Weights of a small mixture-of-experts language model, trained from scratch on English Wikipedia.
Size: 9 layers, width 640, vocabulary 8192, 199M parameters.
Training: a variant of SOAP for the experts, 1144M tokens, 17457 steps.
Below are experts of layer 5 (counted from 0) of a mixture-of-experts language model. Rows are named up (a neuron's input weights, with its number) and show model dimensions 128-255. Each number is 128 + 32 x the weight over its row's rms, rounded and kept within 0 to 255. Numbers have three digits each.
Before each expert's rows: "gets" lists some tokens that make up at least twice as much of what it gets as of all text. This comes from a sample of Wikipedia text that the model never trained on. Tokens count by the router's weight.

# expert 64
gets: "s", " which", "es", " that", " series", "ies"
up0:136132122157110100130092085092165123167068133096129118087177090061101125150100078128161183141106128115134131158109138157139192181132168158057105132069197130109159070088130111128107210144080088110162153148095123116117134161157133150137152097137102123114125155145142134191045072063113118156136169133158114125121105109101151137103207114166144150076086041189053118131126103152131146138099
up1:125140165096189107077128132075183108134167069130100077142168106154170132123159070126142162123125149105119063162158129093169087113168125202074149085101079035144101129097084120126202147083125134120158088124112145133101184168150172167114127116186149125035190121075102082126088126113138122178148141160133162155158147101133102131154123112193170183152204090101110092139086198104130147169101
up2:113116148178113114134141137091146100139117094099157117099144152155159089109157142131042091169118144098201094095143156143047120055053112174136165091110102099177174122135167137092113080111124101124124126093146119140121081091176116114186145183136077149137067156129119155110102113122130112143110148158119139159104084162146133132175140084152116103143106154144137115151141139062128151143131
up3:128118068176154148157118114081174077136117081143154148138111124129109095046104124166088154146196143094097208068136152213114116107103193105124152128123101113132133167169132103154139150136149186158136113117173128107161131096158147131164133140122097125145134121101098139134133116103081119150103136064211083123189155110077113116133125171119129117097125094160091133136096094161135102093096
up4:110146115122084152161116107165144163107104148113104075145137157140187101145101164148197137143123119140119169163156119144093119159081112125105123086110133091135136128101070090137095086056083137107095075139165066128104103159076162132206075118141080135085086149119121090138131059134091056111140147150110158111122197193146149133143162103140113082150154101114105096168099131167109018196154
up5:134032155148168128151163146159180084154083087157145152128185149115152119101105098194114082115125124115150186073120115122124173128093120099117122129150121076080142096140152110092131166081111150201121180120159162135116101121186038111148083143100119129120138083099095107123191186122147153115180136183143067098129150146157138108062133085095157137166177113145186167128143117141135093151109
up6:114180146150101134111132166126110081101099178180130108083170089187062156079166096153134113134096123097122172105129169138105112125086150154188123163147169129126115085121116094118109116123124111174086092153094130144128124176111088143152180143156058113111149118156134103115124130155136168085126148145097161142139083101079121115129114123146117087172195122150141092124099134166143209119107
up7:168133172122117022020079097156134154111130099108137092120097115125122113105151076192124133147158105129137167131130120039172094117066189102159133175079140148130163136164156081115096208082137160149123089148174151110118128123128129108100096140165075150110131148123103169066091079160064110130160104132116147159085153132135129138137159093159152092132151125095156118128124136090134092126112
up8:083116124127119143080158111134184125115188078131152086136100076095130117086172096129143077140202074158157137138148104120162117129120197122117144087151156092131183119109127136110155104099140213058081147132080163156076122153131188139154107115118083129172114087135141094106152098131197148121141189088155126149097202160170125102118140124103097136127092073148069137116056125144094094124136
up9:099142117115129132153091113066198157099108142166107121083175125182134178074108122118128141194125190167100120153093169106099139162154063135081167155051148116133115184160090176135122100095149104112081194085153184125174179146121151136101125136230111149127149159138143118100123113120119106136120175085122077140136166059111171145110149074080165133132120142129132104161122084108170136100155
up10:155141065132170158090116167127143160170139117115153089096134103108148093088068120130122092179117108129059136103179142127119106140114187099083080108105151092163145163103055146149144169135151125163155116096090128144120122095119132153096118095133088119130082170087179072101109114164149132078087141191093109180088087129110150183143143077109166112124056134091155116135094151178058146133108
up11:103085066163112103075133132096176094123152130117147072061113181085141091143125164134075096119112138115143100094108194129158218176173155150156121127132101154147096071126115109102156115083106080104153138106137122189136146123139142058122139205133083134101097140102118144145137135082117107038121159103150124106153152073103077229116147071098094109109082101093151137128156130134179138143087
up12:159103149093084136108141140135135134100143137133088106127135117091115143086138180109136126136136103089190123129191147158097127179175144111113076133060079100161107094129143097118140112121131137096145136103118136075069156151057160119100111169096160166117118147101093097176137192141148133100133091105111151166093172157157111156196155105170134092122169068105133187129114039155136088121101
up13:089114140115148099122132125084164073106131108142137166144124117099140119120084137146069118143095115166103130155152131155158150151169122131101204093102141079100131077136124099126157112121174168089102110115130199167149090130139152168143111124103085128149159101146176099115159154131100189158101176156157095146163125199119110105137134085162113095130090144171085112169166156107141132137132
up14:115158177148067122068095159160109075121105086118145146148155071125122142101130130108122139165087074113149145116167124011122117127104101189142124141076141109111099125120133111139108121081122105118140148120171100125054119068106129105105148210148069160140139094195133128157150145135100144096093135157146168192101162137081191169115149141148150178142144117111120108156151115166094184182198
up15:109156181119110160170144110145171092154129119149149093058100128150142141097163136131129192132098154097103129139145134166109137167144188113120109136112149131152093118174148088082135139131126182180078116136128130100144157174134172136116106136137110130142099103136126129144161160139125124146086132112134150126077150158179154094197123097137101150070105113075073171100115049061173089118108
up16:177179055140114119157151102177172101107141199119120130072117091123113116103100100178111084121128158120117141145177150184099115146110046158160138145086115117161102165116129091095112108133109104135161124141120123157083090102113093103108160160152069128158146142157149120116148069120082101050177158126120115162134136121120165080088167072107151155168248090169136086156115165101082131150098
up17:080094128097123202121145150098090153070163091115154081113134140131093147089132133138124130182112136056133106147111156120084144118156142158062202167110094085161128178132072138139123099077155099106133137097145129166114150119125124092156136120145089098092135057121109114113125192140128137081128044184104173126145106139110155110152172075177100160107112102141161082139120129149179152102165
up18:194167109132108164084100092169147066113188129135156084120139107128092128067104145118120136133168114088042154137105164132117097115096117161121141116127113151181111165149081121143191096112133153127150085125085189137138086156196090103122129175109124107109148113124099160141072150077086219153137125112174176109116125087113145148109156100100176175166097144096109117173145161149142083154145
up19:134178120136086161138101163147117127072082139171062122167189135121182071106096192147141104193139142094156140172144201148121145147041119167114097145116114118133122130122115129120171124106140107137147149142129093177083112053106144129115156108114129149081133170108149066097194170118062108117162158144080167126076176165172139135152094105126129090078091124148128102140142116121086139140072
up20:167140075134077109080140153127160088140103168136143106106137132143056072083048063165152116160118090152176064174103170162125096116112149134091121099150160112101097118102093142104153148130121117153144118192163142142098152125084181120082139145185103056166049132164167138093106085136076145124158135116180169178111095121124102127139138107135100182160106127087133108140119085156151157161143
up21:191175159114065124141097149180102145136191120159191172085094106130124122125108147135174077117121142123127145123099131114145096074118125134123130092113050146135102158121078193186068145091125111079136090109171134060148122093091152108101092153135123060116094157130118121138169115079133111142117086126093149179099103121139100116114113102141113131118140184091077137118137175128095179160186
up22:131084153074135092167137149086163122126104115109141124154082127190134037135142141152115065124145106091153138143142196129180082079136150147176121076112112134085142080145136098123173153120118142096125129123083098137112139153140162166162130160197087111105113112095128184104156151135111172119124147162153121125103097144144160098190161067139114131122152138086157079104157150071142156141155
up23:098121172152103104113196139089097143126070162183173136107112088117070122126171122135108113194106150164181161118127113131078095114151189143141151093121177060104163092160098105048135165106137109130117062168152173154135088135148167071117096146134120184137121108125068109105136175107088053117178148141071146130147120127104135170058129135178155093112099107098088113176103094085174146184111
up24:180136167138113157118167130163198134121066118115123116130161095089120107168107131115063105133120138117067100095130162095072116151101143137147121138125193066168117087202135074133124129110133139161140199078111172140106122154128093110150135158129138173117086164138095090131136107113121105088158082145116214117124115154111158143099166093133128130076138118133102140103069136116095144075119
up25:110210156148143107109098149150175118093101102161104087097114121157149089113092111112177150141109184096156102158163179075146138186109096134095101074118130115198111140113153113071113124114132137136104113132148152091074138080097175093137099141127110112096122082142094079157201092100154086130149132165108134155069134146161131135164176166123110127127136084106101121107084112096126108201121
up26:112160135170191128129103134145112099121150177123055135094169116114145153074095076125112097086129104122100069132188150113109158125131153090131090136110133084208091119142091122104106126125143155144115141127165132134084160192129132120091115138180067105160118128128241181096132136134136141101133127116161112152137163153090121037185142109150110080147102152146165152119107094130098115077101
up27:131135129125139107172094178118157104166104103122122126101123094149138101151145135141136131178174115141142120110112132114065117122186146125176136149183147049141127109122144085083225135072147154128105097111152160168155114187101184101104106169129088115154157165170152167153075134137160116187103086127194162120097114123113191100154127093114152133211134137049161163129200133159156114077068
up28:129141155131181117132191173129185072118135063149153113104049152171141092169148086215110096195109107118149114156156169083130110062116098117100143074169132088166101117148071164092175163094128149159138153113127084124075136168091120121145140148070093123183136117079108092157152168119079126198207128169100118162177153122141196165086140095138130146183188094123084114189153117190114110158073
up29:144118134176065150121107137140106159086127104128037120081133061078148111147140161106124148111125146122114209148111158100151128088155115117148107126103113089126068069088145071120101113142166091098144111066154141127143104106137177089122106105181089104167117173089136183120064151119122115108123146135113166140147152138071082106139121088093164122115095099158161131132150130084160133118092
up30:145065153108157093169151151119169147112147090173161138086172097104116114083110038143110089150154128128150122161130188154152132110088120135084095111109202123104152132150117127125179158107098113127107127156132195133130110171088169117149129159140127168203150084108131028122141184074159091128180119123087060129163105164141100162152082104168108158115084108202091112100106138149120125155138
up31:117111131104178156157144176123123095156123139095159109127119127124172056051139121128141144039121158107129088141112162160122141099117147165149178086072176138120100133175128111086116134044122134156098102178136198101167133166125122114092139126130142120147166120075115133140169075109134092174153143175152163147144144127170115138122154109103102136127069149107141142104115126128096049130091
up32:092107177099092185104137082113161113091147099075103119139110142153130116187080171125121109114093137125173158113119127144145132130130201082163187126076059133041196142111126096167150142089157085098115120161059198044096135121146143115126153103138091088131131104134090085126063108086053104113127140137098171097169092116143120117143110093105182163147132139128138119150147119174155180074147
up33:152115145100150191116137080088158109085172105119144131095162117162154077142150081131099129151125098118116088127076089140127105143116129091171139035151189129133149105153102161128138088099179146064182083099131187107090084146140151110153104148156112141178148092107046150119154089173096128100142183177126119141148126186183142129100170084156073104125155100149094096182114139114130127129095
up34:138094131077126123168125163080174187130155068092170105110108105109136125111089165130116143149072131081142080075094103129106126084183149107095146165089104097098110100168036130153171147094129112094107157100108126084088177074143139109177120178114081156164175117136155083155151133103149121131090156122100082144159229113120210122113167120122136062099141125080123074137199109133137086145153

# expert 79
gets: ",", " that", " which", " but", " who", " where"
up0:145142166115141127099084148161152198088094101128149119112089091152138146119129146166134127121056146096160119096116113110113144144178051107141082084175144137085129089126160157130139148140160159121131124167165205172105076146157137058151105110129114154164103149087101117091124091141082027147189146104131133130139093107153163111150070084077095116078093138149143084139132083139115149151074
up1:080122127129133124098130155161157162128172135125129119102171168075079126112135095139149115117127158109102123102144114119140150136133104106121116171078160154106169116141133118142150139118096201104134177160141139149149138152128083137139137172062061119211116140105129085123157121137118064174153101122133089108155080120074127135078161144111156121161094136197096147164122186111135102092119
up2:158134088201128100116070124128120162137172152110154098155158053124133129091143101109133091112086113054186087120160061110130137154186119121141135184130128139129080146163149135142105116128143185178148104178186153130086094038154058138120150177156123085116076130137116129127129103133118133199128146120138126141090196124148115103072123154128080106170181125142147121137065127084163119103105
up3:175138078089158155129130124096146105152138116166158144127104097140141172115176083147120165173136166145149145125115142111147091148120143072100076142099143160142113112160083106156097163135142157157150124149082125085169143136139145099147114147075174123128116107117165162204175114112095139089107110116128187131066148149156121084054107100125115159193061123070143176185138192138159112167099
up4:135171139113187158104153095097130128118103089117113086108171098140133087157083161155109196102114119079068116078152143153211139142122110105148144092138174082121155123143114106128158086174114165167069140127083115105102086180098159105095095189153071089166131195114160118172138150191141094106121158141173126116179157102153144125122083099192119130107142176137067131108162102096087109116110
up5:088006080106144042160161125102065092109129095085188113106122163144128128100198123122170119135130133143163107093124160185179172121136145124177104124094143123086098143120139108123089116123191119106166135109159148137139192116133190120139168121135165191123157142148147076096155096104127139086151155177130145115075060126158140099139136132091151146143152137132113154100093131114126166154143
up6:098162100134174064085153103141149139203131144122135150152131120116116143119064117207158084157117142180135158139171151159117153150193112086160133123094101169148111123113128135143089164118133121097121116156084172225098150172149104211130094166137108130100130119082131124123114106145131076085076133136132143150131172110066152161136169131194126068086185137065123106083128099156126130118033
up7:129130125200121100132095121112124146091158097137092148101156141135103112171114000115097184101105145101151143123161103154189122135160117138080145135127124100156128205148142104200109120141169188167084084124187081128065105154097152097094081173101175178112141141115143124147143096164130116117129146123168192166111151152134059127122050135073124162143110117083156121152110145106146109126118
up8:188083097187137164138124153177107161103136099159122084148140115154143108137126114105121145165087130128125103084054065090133158121106068122186183106252139086168115114110119099130169149113097160111159071089136130115100133093127147118186156118111111118130120169153091132176154150125143096131076123120137154137114088151096153113118158156072147075072140101126097157104104120171152127135146
up9:184101083139182119084088151142129134146125087116133065039155143125140172124096109164148097119154160110160150118167110178112131178125122156154148137118160125190042144148126168114101174135087117108069139101115116149082128074156069075132111146166148178134142118083079151071191165151135079145092135134079128105141135112162124111108124148119084111163175124166080160122089136143155113155112
up10:098144143126128131116100135122137131093012136093167100106183120140090124125067048122144161122176176100077092075101130175184196122103111120121069091087181079123136092139174162130129155156161164106122128152201182179101112133165097130166145094166091170063094177148145168124130155139145164109136132149146115089171185093119175152140130174143088120110143135119173134088068169142167128133104
up11:102103137128173148076094196102099137095129071146171144069145155130114165137176156100164121156115179177168174087102158089144184170138125178099156143146097089148115098134174110109218099167149087081126113167109124111133155087131101112090154162094161083121099106133156157097153135121108115104162156159090100100101125176125180176138086066150148187136124128079082170094136145159071101172122
up12:141108148102135154125160170118094116135099177147172148073153106133134201223132158128080116120158196149140116117121143163167197121125120137085147145084175143075115146098171112152154094144107116078075150134113148140115153195165147069148146206157067082167117075105132145125095144181156100160123112171106045175122135184173125035115165129090109124186153109046125117138121133077121157202155
up13:141123146061140114106156159124144109121138137116149115087120153141102090153110144151071118112144126111185091132150170136159210096155138098180112116163087126124135117142139160205157174088160102133117117103120165079120144096173097090153133120149080108167171058183118158138155140207114135126161150165106152105156211105143117116162164095143115167100156166140114150095150105175128094144130
up14:199128058138140128122120165141131116116168147131123088128078096160074072144091099190074106088123149096188170070096135158146178132114149124139105072088178095159141115169160121126121117141102207137166121140092136153167094125126121089157110113117124176158130146100116183189131113124134129127096105109113118108175112142109137123113228082135117094111193091146086173149201133074169164148076
up15:070142151164112143107111183132099106145104147093129121129155108123117171180086142165099110243108145134103130113115177144116116202058120091120149134036076147121191073137113177157153134104160075078104127106181143110121139119025152133161130109146136107127110113130068106184167121138185153047146119104090177154098170129116107103143158176114136200153156125116173157123091135180128125147115
up16:182071149155184130095088140101172125137125142044141084091089113114114110106133131117110176092093081113133144122132203084155115139127134131159128126116176094109114108128159138124095178111158137128119155146165157192087059185111071138135144177145161120115136138148170135125176197111134115120195141166164173138132132166128161041163117152148139143125132138160144145159151097102101128105205
up17:141113121159143089077093157073078149163091164093161142129092144093166101113161101148126108150073124133118127127101149066112159142121093122168111109124150104112141118150132153083122173133155141168146092166145181088129117168109195075124070101129108126172116134093060163123104152130165086170116150082130179181140150143105164136106131137125128124100126178156129197123182152139154123142135
up18:195150032137120102111118155132151141148129107206088112108106094112121092090127091129129090120125171119157114092100156200155138149145161122131131085132169133122186163133132130125124197046104170119090093160141090144106167122153121136125096118151109182088134078152125184137147126156162116065117115027153125105148145148046173091116174130069115167139147208112100075098071170156118135173096
up19:140133154192126142114087160169153162093144142117115168147117135127086155091036087137099122118082146143089096128113150141149142091139135089121175101121129146126124152143103095100093118120130175118109173073115104108134093112140136107114118124147143150098099139148160136169113063161076127109118097114187170091164098141063179132213104124091118169129155096109068075150115148123117087156156
up20:080135164140196127174082098083114166114127152135130135165127158088139052083155127122118082171146139138106122117144136141211114170115189074133148064149077122086117119134171164114134123143205151127095104141084120134149116172168153108160086116082108161088172164124121130171115126175083117104111114084135165101067104167094154081142139136106148128145121112146154092117110189135141122152187
up21:119184102137174116108095207185154123112127162122099112104145130191195143121147114071169152106055126140212166122103122111069166124122071166102212071123133103102102183153093097128146197145157133163131102181144184147128082121119117121151125113109134110115197103131185209105127151116105109119163122158115172127159185169133145120074089141105119117224124116115101137134122122135140059161109
up22:161110146130105085167171195132156157142106190156089083112079153100146086126137116117143095124204156092123097059096160092164174148149111079153043107125169115101087100092168162153126138133142145100152049110145136147005105118090099115201134117087115158173078125115155144108131201093134082132121126057169108052116136137072076101175124132188147127131094185099121176146114149140148106084095
up23:175101083125095120159099146103097096169117182138178031139136126097092119109082126156196131063108132132082137141112133151081120097124102090144114172129184081103142170133139144126133116084159147186158129168114241148152147174079121126106132097143164106149073202172121158096143115124129077073191147081090186149159127126127126171140100135160079160103124113102112159092137104097128112143129
up24:120137154123095114104124098120079159154165132127119126059160067095171152087137151125150142100100116188165160142143177100132192079127063144065085077025141098155141157108171134126083135094209099112167162126129079181077162119137145141144147141107085120107124086119132134104123149063189142094154113114114149147112093148154144099140114123099073165146140138088111135087128174167084090174108
up25:124137141173068118150133097135196109108107078137147093172130140089116056134104160134148140113159135132119175126183120134137176138135118155093094120071098118118097127173136162108123197180128122120146154174182100139129108131108133175160118102136158154055110067177099140128122156145122145175114135103125072141163163193139175092115108175138146117140137119101142088118076171132127139131172
up26:121162141151120188140138159131139151162197155112176180136105100135156124166090132127108071104126120142106118172101158158131122097096103145105146099125092116149138111146133145117151189088079143058140187163148192100134097120131104157137190085060109087164132077060121129133158090114058154130086126108105121110112109114157151083145093136090148069150130133160104192156106128083120084137094
up27:110059139109075094124143156094155166159121158106155120120090109122070125108106106155111113087099111125125134137121144128149161176152133065203146111064155102077058138103159109106190148125120131079127142129135093086158116121180108145128152145150151200142117096109138127106162110126133113089139099079112195127110133131146115129131156122135158122097131140156168197165097164093132095160156
up28:130078160126125111105161142152109128104173187100205129109106135185163141130126143174127153161096141085119154117097143154071112172108169160125149136141139097074149094111052203234172138079101185148115100138148152131104132135103096136118101136100091143173098172140126113142127134121141129121167129099104110114117127125095093128072155121090119135122185148119167076159107182118141114084116
up29:080076085118180170133150164095107132123118125141160144134136083137108137138224086164131134097104107163146095134155140158149142164093113176126132200157183149052070073131135150095163131112145122087144147100099139168152121142075127119142151156163139138116103074138156116169166151091132097131134129106166075100111112109088100130077136099086092139114147132128125082144112122143085121184149
up30:209039111129142091130147105088142158136103113135104170143137128117117139157141156137125085117148078084100137190159175087168149075165128128126171123141134127114114116093129115104152198134139179120139128103149175120106104126113140126138121145101099095114170123107148096096115108213160132123151153082130159105159108148081162188104157139205179111095113175119187126172161097199132176113135
up31:162147069128128139127140179116123152087143158149128180114065112136106116081105185163181124093095106124090122161150105126158128083080101146082183082111210119114071109171158178134160164125113128090122118106122157158082112149139076150126110124160157126123092139132108105096178140120127150099145114199163087115158144078053145159075168130174137131051148152181138092116146098164139110077093
up32:076123091096120120084121114110132126121132145122138131089174125139174150101123122149130117088134109055081188145113074177130126178121072116158111099188130101202170121181154130123131095075107115083100121151115144163143113108153140095060114080114088161094149089158125162094156107127140129125058151066140143141174074164137083195125111138099149137177146134185118096196217170083122079123158
up33:186088173094151109131093124128126113136196152094094104077061149181079085133119111193135170142143169160122087165078133146160155154068151139188164145110179095098150046209108132127182191138128089150138101142171173086108175130115101143137136090149138092149107142189126160136147125104169147134122117126119178179101162119133099134126129075076136143190190123152117088113118146120148138150126
up34:139114129114134128158085127116079107184156200075098131151083138148092180137186154116101074104094125121104154103184181113107179129087129127094158117149114192148183125162133128093133149181117157168147101163132103169089147124124163113170124149137175135162184054134089150108076100157152108152166109148147131112151113186098144087124121160136125130056079131126097186156158138146133156180165

# expert 19
gets: " (", " \"", "\"", "(", "re", "{"
up0:159151174152106150149099112154139116149120141114133130177104160106148119150094179113104121130134111032144120133097143104140129132124132140168166147136104118123116109106126161187167167157127127107125108119180153126107127136148146147109152094135117144142095109132117048116107109123105164146091043165148132184128127156090162139120090102107160177144117080095115104154114107091134163109173
up1:096161177125122120148141155107132094124078088108137154132083147159116114100094147110110110119138154093138124213170078186123112145054174130111096153072210127143105062111163106115182178127152099148070169116134077151114185116169108152105174130177095136168104099182142086141153100119120107163143219174151133159144119127132115160094157101099127071097166098107123101158098122104113093077169
up2:115143115140140139125118130116180186133099160176104099143135083125075138053097137147069112080186148061149143123155100128105127078124151062148154138129140104059110210080129102163114112139170168114083159099103074111140117144139103202119109111128130131135073170111173122143115115187129137119185154203145170112086125147125121197081163041146140121092091092116105116210128151088133083146120
up3:133091132151162182109115131101148125121085163163159182080171173116087124124194161121090169053116142090164138081132084101137175158119130099126115122151155153105117131147161080149126126078128145168117130075066096138125156133121126147184127154122146093102183121145061079099126078154128082126096168123155132113123167123142123163093126126171185117150129160145108147181092160170129150138128
up4:111167163157151143148106147143149119092102095153116114121145097111143153115145097145150118128139119145123141084123157095143197173113169156152092126150126128174104075090152116167077124129181162094142156150137107079097133121124113137185096129144091203106053111073132138110055150161143103142185119124139088108107132140095103129089167125133138113120176127115080104194136124138154112131116
up5:100094167107101133097150156135119134078186124093197092098162096143160130108100138136186098121144140116077109066180134121131158120127141139160128182111155078152085104126190158118106074139147133089129152084121073110071174137149094114152113149089099095177170146086173087155147133122180191112203173150126137069119108185090131071116094155068123144163122115150129122128159156119073076115146
up6:140142140137064140118094103130160192112184126136162159087115092165108119160102149140133214122090163161096162112089135085192175149146111092111120131083141107126133130135123141142121136133133116137137082104120032139163142129099088157156130122093095096096152134117094124152082145129123120097079110166148114115072113203128116120157099121137154114139124142171132153129182093065091136193143
up7:098092095122063122128100160143112146124166094131080156092062147116128119111127114197130130134155119137183140155153057120139116128165100116149087128159107110110148134099114132115100199050116175155121177122172070111115109147114168117115129162158111143168110117142165109101153169164122122070144108170144190155155160196110083136113162082151163169196030108120124048158109112099112105155117
up8:141137084177135117140079108121116190113125163133108138094175048124167132089112119117115120061106090127082162097112136110176140168099116129077098147133169149112127154147156065124108148105076119146160094089164145183150103105069057141188120147116136117121112161140114091148162138072111129109136149128132104103093164165158081078125077068182160147157149150146088058129191143147165145170120
up9:096126162120086185119118161122125151144130110142129156100180114126112149106085241160185109138100136178099168107133120035155158179092160104200183109149112090134099161209106102164123090128114106143137104147115060159115130108106183171138165136095069148132141014106090115129105121096140105109140108132133151103131147132148140112178150113164092133103088120077174090123130121209085114145114
up10:128138131118144118160088133140136098088115104125113095120198066093102094109145143122129146175134144083103130174165126086166112162123086141115159099112097159089108122210152150180191176117056101129112117134129113123109098173099138209110164156166108106164087097155136211148097100104129125092107172140132099125127148171124191117102181114146135143096131112129159134171075143091151086158073
up11:097132089130100082098101146094135090102199186128113054119117138157151094104102089141156146096126098178142160135127121081090137151168094129167148151188172117165127161126152143094128151102135140140100156057120145153135071093119135163098134139118161120181140171101158115130167153091120148173160115141099172155078172117178150117101118098122172164186085112136156144164106089068136131093079
up12:148130126109113102134150149130155155143145070140085132109117109073149151146131131111114162146122120147122180087110131102125146140107055127197153117127203164147128161104140178172037199118151123084158145122094130158139120085110119126130166129134147152153075114115153084088140150081143107107141125209145115170081106139126102184118150128115164096097093098098142137169163095122103145106117
up13:124093111154161130058157178061126196125066085116203163103158176148091125155100123100123142140099083136146094132123109151092118077123142121085067089109152128126135152134119143074156102091109138130070124149132143125121162125061121190137127138060112129101064113123107117105080133076124073154159152125111194166152142133165164154121179056072147133135095116178119112152153187121081164097147
up14:104095147221076153149125193124116139127129117033129104162162071156095106138137161138122093142190140143113073125146080112096172171149102173117167161135135130108114138137155076145128149149128110084078153147125070155156160141113173170124167193120058148146201082182156107090106074165141141119113123169078176102097140127083051115169202112097080092123147163139121116181162176093073123133172
up15:098153089133166136123059136132140091135129215175148088150120146163165136115130103159167123117118110156096114117100172109070141193112089159123120175148116086132149137185135112151115172131147138135129116114107165149094139154146073157104184145132100116163143162127098102064160103149153126165115094113149164077110133147077095135109105119103115096111129121157104113134144141061174115137132
up16:118084189076114103167085128117144117146110167143130109091121112114065111175158141110124124094146105137122105092152140087185173078081129135137099078118122119085062111094085158151108096155130099167123121161165086136156144091126147168138134164076098173127121176132068107067104082162177124029133176133095109110088184103114161182156207125138152150144136193116153185172100130100175124118145
up17:136138078122129147133125186166143102108152168182135104132131138082108098146136147136177145105116116142144136173130101126139148083130109103127183151141170131176147167085139165179119168079096155127174078102135123138102136095123121138135096201122151095159090103112122059082081126026161149126200109107196196133173096100135081137178089103081118171104110120053112194138084191090149133145122
up18:075101130098143137090102153094137159095127202147172156081095101138136088070128079175119106120157055117152121135125091159134148121150145140094098154101082106087078133115123136149148147115184152117170180183121094126079111095149190160084126147098143110122146082125068094110124136100173072129126199097196132148147091171106112096089179190136087027143091086102082098157159130155106110149115
up19:134210067128138111153099170151172130093113166125153174091128116191141164091117181179160166133154122098156077117120128102177138105165113118105140171129130125130109181104163129083068109140087172100131139181101131100121184123155078136193167174094155174119201067171160130120179154092151098101141101132127139152093149106113175111164174057096096159175113110094118128105139127108139144132135
up20:074112086121098147101080146081143127166119125120144107127105147119105102188078069135187083071160063058112127100117115076093177132149125124129100136126122153136133191083133153158135145049173139159131150119145066083127166123193099145157142122108110128097100105158140166069112071172100137166134073191172148131175118171131122095130142140149111130098146141088149156135096155105121153102142
up21:077154136130118070114143148107143127089132124103137124177148081095143104101120160175115122098116192083182114147135114090110071107128141111077074171149155129169089136078145124152136193155114200096069155139136132130108104122094176153078086163121159149107108059083159139156154136081127090136106106171112136162108108100103140105104121083097156127130111125085118051148135102088122106140135
up22:162119110135131132133097192147081167146137088127109149141081147097138102093074096063087176095102146099135164133146154119113172154183144195187146087153142098149150158130156123080178118050105117088160189125183192127101137144114104181177128156126095103094162054089127097118172153175156126178132166130101092072123163132098129127073179136166127069147193108127017157179157117114110127143085
up23:151102110131111112098125132123146125107099050119123099122147107107121053143151146094169119112154150171137156096121094078153139128130124128091080141104111124147132109087160151138157139187165106112212066142140097058117159112143129190158145108101107102089161085158090111093114200137108123078140165116053099109077109135120082174156136147163197099119175135077157149103083112173139094171071
up24:115100094156112095140104154106093085129137109079082093119136145121148143199134149157122156134127162157094186166120112165105147156086138077088159156166137096161161197174172112089057144115154159058069118117173090107123136105131159103128136140141189130096156098117169081086175091143179125083141141176150129119102108078115219154104190046157125134156114122157161128189152145140186176109141
up25:091165129123083108143071138143125135086153113148058201081127059108126103101121132076139098075087071129074075165134157225116131145103119100091212146103113192196153179076149108120131171146113180137127115187102112117165130237163123162108137132174129078120152083101189157092106074114125110138132167087132158184098152118121093166049133122181087161108113164123147087118106148177103129153129
up26:173178173088192151145106120124170151108138101078120112074111147125112136081107130140153133109139190102123168150178092094197160113092126133108096115144146098113121172109136101125185143127146189138131140140114092079109106168109127157202095091162148131144090120147109161159117102006178117151132047151163089130134162166091135173134149181134103099082129072196161134073109139140166127175160
up27:158173120115146135180094170192184113094154149140090136095089185102150128103131150180126162106119146139174086146109115112201127097119100119096094164122151135126075123143127101171178138141150130155069166108124070193181160125123053153095129193113104098140102105120129146100145095109165075182110110157122158161124103115154139091137097076100146144132146113175170110168089135135156104160092
up28:160122178093171146107081083105118124074145093131109110118136108159181083133063143147142117180231129146040108134125104168118132102151149153146092085118151111174136135133166120125171195131133150161169163112168086114156194108139146186129129114084135127170111074113125124070114086124133121110136147147193160053113094134132204103160125135081100191101131097150131143138153104105128144115116
up29:065117120120063112139096212143121156100138160139112117117070108127118163161143171108120153113144136100125168156117108134128158143106155090135134052157042150156132132119141187158118157090124125154123105153149119098191116138107096163140155067153096107158103150127175096108062105162094094176088134136148147096127155131091077126109077068138109117107185096129081126134142101194129113114131
up30:131165162116124067113079207188165127156152134194115119084165099096122108167113101100100120166119114159161156129171143113078081200174076083086146156107191102153129143201116087162151162137119114099073140154180109130158143079111133178082107178135147128153136122097112137123150097111151177159133122142150166127089157124114121078098101086148138158144140112107126108194138108118160145130189
up31:165076177127157136106112112144079190124109170155107147116154120166137132090119170177129202134137154124148081178126107153094115118162139134119093045198064111129123097138071114100143145165155143085172154125171122094112138165148134225112125155064068150075118123160104162128164136125105156084113136169169163178067160132149125097105158057075072143149148161052142101111166132138136080170139
up32:121138154148128082118113107148117119101107160139181151056111125142115181173152108145167148153133139113106142105099142197101158140117146120141113131109134113173110137045132080159060235099117103076126126151156103092127109111099135097140101155119072119128113072127090098140138179105170092114111166101111136162090136154148125148089143060100115090138177145073133122140135089156155161134103
up33:126131200133107151098195090127134148106101165107127090132101069154199145115116101166180139067159120144112163106177096100136139164109124120154179146115102164135076139173107109042140126127101158117130166146122118157126097065102155156078216153075131165207173119133135138121120189132091117157114079209156136157145146089169110091156121137098121103093110141137138116135119115106085107148153
up34:127144155090120102101094110124151173144081108160114090111114098135133177143125135159107122135120119128128116095169100072116189101142150091120158145074180182151109146130153097115156195099154125130137149157150066144083103149069197131107142154156126152129124062154107194115123147098133175109151109107133189110155123094179121140097146095170125113056138153121134118149139113115105159110104